Weights of a small mixture-of-experts language model, trained from scratch on English Wikipedia: width 256, 48.1M parameters.
Below are experts of layer 4 (counted from 0) of a mixture-of-experts language model. Rows are named gate (a neuron's input weights, with its number), up (a neuron's input weights, with its number) and show model dimensions 0-255. Each number is 128 + 32 x the weight over its row's rms, rounded and kept within 0 to 255.
Before each expert's rows: "comes after" lists some tokens at least twice as common just before its tokens as in all text. This comes from a sample of Wikipedia text that the model never trained on. Tokens count by the router's weight.

# expert 5
comes after: " ", ",", ".", " (", " 2", " 5"
gate0 [179 149  98 151 111 173 174  99 101 110 134 134 122 130 179 141 121 103 147 129 127 136 127 149 138 144 159 125 204 191 109  95  77 100 116 126 156 104 124 129  91 192 147  92 165 124  96 144 105 156 136 112 180 130 118 114 148 137 136 153 122 119 158 107 130 108 137 182 107  99 130 104 114 174 204 167 146 128 110  82 110 104 161  65 162 122 146 137 161 167 152 132 174 120 109 140 132  96  92  84 150 159 107 147 172 122 162 140 134  85 108 104 173 134 195 168  93 141 164 205 158 147  93 105 164 160 132 152 188  94 150 142 152 141 128  77 108 134 176 140 121 181 129 118 148 135 178  96 134 105  55  72 135 112 101 137 129 145  89  63 188 138 138 162 121  55 139 159 111 137 136 146 136 191 156 191 152 182 141 116 124 127 133 139  62 129 102 144 109 143 169 131  61 151 130  57  89 149  79 104  67 164 104 147 147  87 120  49 120 198 134 138 117 154  90 115 158 102 214 124  90  98  94 142 163  89 164 173 154 169 139 123 173 163 121  97 113  92  81 120  98 118 115 105  76 106  97 116 163 167 165 164 142 136 152 123]
up0 [119  92 122  97 146 164 142 104 149  92 154 175 154  34 106 123 122  94 189 174 104 105 103 124 163 146 124  92 132 153 146 120  79 137  80  90 145 117  60 165  99 152 111 123  94 117 115 132 132 146 103 136 189 158  79 151 143  69 147 147 107 156 145 153 114  78 171 176 120 174 203  96 182 204 144 113 141 103 136 123  97  70 104  79 136 125 121 109 105 132 178 102 156 108 188 116 126 200 129 188  80 183 111 129 182 121  87 126 124  77  80  96 109 145 171 162 111 138 129 149 130 127 117  89 144 162 151 128 152 141 157 156  97 159 129  61 150 125  99 144 144 124 142  86 165 106 153 118 120  89 171 118  97 119 108 113 183 100 114  85 122 203 191  98 123  81 105 157 152 144 175 138 173 166  95 151 140 159 149 102  58 110 160 118 137 125 129 148 184 141 146  97 122 132 102 123  89  67  36  67 149 118  78 151 107 169 101 145  86 131 177 136 168 121 121  86 146 127 109 139 162  84 108 182 146 122 135 141  94 169 141 116  91 132 122 145 109 106 149 144  93  86 171 132 104 142  94 138 144 175 158 173 128 100 123 164]

# expert 4
comes after: " in", " A", " was", " as", " is", " a"
gate0 [ 59 156  91 113 175 183 129 133 158 146 109  83  93 119 159 123 157  97 127 105 138 165  97 176 177 135 126 120 148 106  79 116 124 124 192 146 107 147 103 105 192 112 120 111 174 126 136  92 152 166 171 175 133 143 151 190 176 136 122  92 145 112 174 135 108 130 123 153  99 123 155 113 133 172 148 144 130 137 170 134  99  84 122  91 124 135 129 145 124  98 109 174 231 169  93 143 124 106 114 138  95 103 130 165 143 100 126 133 119 161 140 139  97 152 170  94 124 133 118  63 140 100 104 135  77  86 184  95 170  82 100 150  98 128 107 149 182  91  91 123 146 162 176 110 177 125 106 125  76  89 110 136 152 121 107 173 108 143 110 132 136 164 180  93 149 128 148 159 166 189 173  98  83 148 156 158  88 159 152 134 168 131 156 151 135 161 147 126  83 145 146 119 156 199 111  80  77  46  92  92 136 175 109 195 108 113 164 162 119 184 136 111 156 107  92  98 181 115 138 134 138 117 202 161  71 136 160 159 189 138 171  99 132 117 137 122 142  61 139 190 166 182 158  96 109  74  91  80 119 145 132  87 132 182 112 115]
up0 [ 88 146 148 136 156 147  52 150 192 122 130 101 159 144 117 147  85 102 129 159 163 130 149  53 164 123 120 126 140 113  82 128 177  90 115 105  88 115 112 120 135 129  73  69 172 112 161 114  84 132 156 150 135  86 192 180 158 114 115 125  97  76 136 110 171 108 147  58 139  82  93 161  45 141  95 151 112 148 127 111 118 148 100  74 184 138 107 144 140 154 155  93 144 158 127 132 160 121 172 202 106 122 117 187 108  98 128 158 100 129 173 123 135 210 124  83  91 132 173 122 131 119 147 130 122 151  99 124 159 127 179  95 151 126  92 107 142 118 120  97 141 155 127 107 104 110 135 169  88 129 164 190 140 129 172 161 105 121 117 132 128 102  82  44 171 148 196  96 150 131 134 152 125 133 119 198 140 128  83 105 114 100 149 171 103 124 156 144 144  98 162 133 137 155 111 132 121 115 166 165  92 135 131 136  95 141 108 107 107 200 147 196 107 167 146 112 135  80  81  86 150  99  86 145 215 123 106  78 152 127  83 152 182  83 129 132 192 140 121 130  82 130 121 151 130 160 130 119 140 163  87  67  88 201  87  81]

# expert 0
comes after: "\n", " the", " The", " that", "The", "="
gate0 [174 148 103 106 147 126 111 103 109 106 133 152 170  52 164  75 182  99 161 144 124 101 145 128 121 100 140  88 136 106  90 161 144 129 124 129 171 143 142 128 102 113 129 163 155 142 118 144 138 141  90 149 171 113 148  98 104 104 129 182 124 125 138  96 171 144 181  90 124 154 140  96 127 124 149 191 144 129 157 130  53 184 163 122 144 120  88 105 128 152  73  76 121 119 182 119 148 169 133 126 134 179 119 162 107 174  94 146 176 103  84 170 117 157 185  81 148  59  63 165 181 130 161 108 145 138 134 165 154 164 144 154 120 137  89 136 121  90 130 119 130 139 119 202 162 104 148 185 129 142 134 183  99 144 118 120 136 145  82 130 136 171 127  96 132 160 111 190 133 125 124 127 127  75 152 129 117  76 112  90 145 137 182 132 117  73 129  82 113 164 158 146 155 110 146 128 135 221  41 161 103 164 134 166  99  98 196 128 160  82 139 114  87 127 204  95 123 135  98 125 130 106  74 120 129  93 110 201  75  95 103  58  70  90  54 138 124  77  93  76 111 164 171 115 155  83 163 131 144 130 148 135 109 124 169 143]
up0 [138 163 129 152 106 168 131 120 149 160 173 148 137 133  97 140 152 132 139 134 134 118 128  70 143  88 140 130  93 138 175 158  94 152 171 153 116 108 139 153 139  71 128 158 138 123 134 160 150 134 130  95 108 114 144 113  87 156 167 140  96  81 136  79 140 153  98 136 175 100 141 149  96  89 104 151 112 151  73  89 159 156 150 207 125 108  81 121 125 147 180 133  56 157 129 149 154 127  38  62 135 141 145 171 180 130 137  82 116 145  70  82 142 164 152 141 125 105  81 126 123  57 186 140 150 100 126  96 149 109 127 160  82 153 121 167 119 116 144  76 172 111 134 113 153 118 112 140 135 130 119 137 140 141 142 154  94  65 142 123 119 122 133  82 114 178 172 126 104  78 158 105 132 179 146 174 157 114 147 141 151 142 158 145 116 122 133 116 115 126  61  96 138  67  89  94 118 113 141  93 134 105 134 215 122 193 139 145 225 119 131 126  74 151 119 190 113 156 133 137  93 140 129 139  49 110 180 154 108 166 151 171 102 252 191  76 107 111  62 106 131 105 150 108 111  92 146 137 133 117 120 120  51 165 106 165]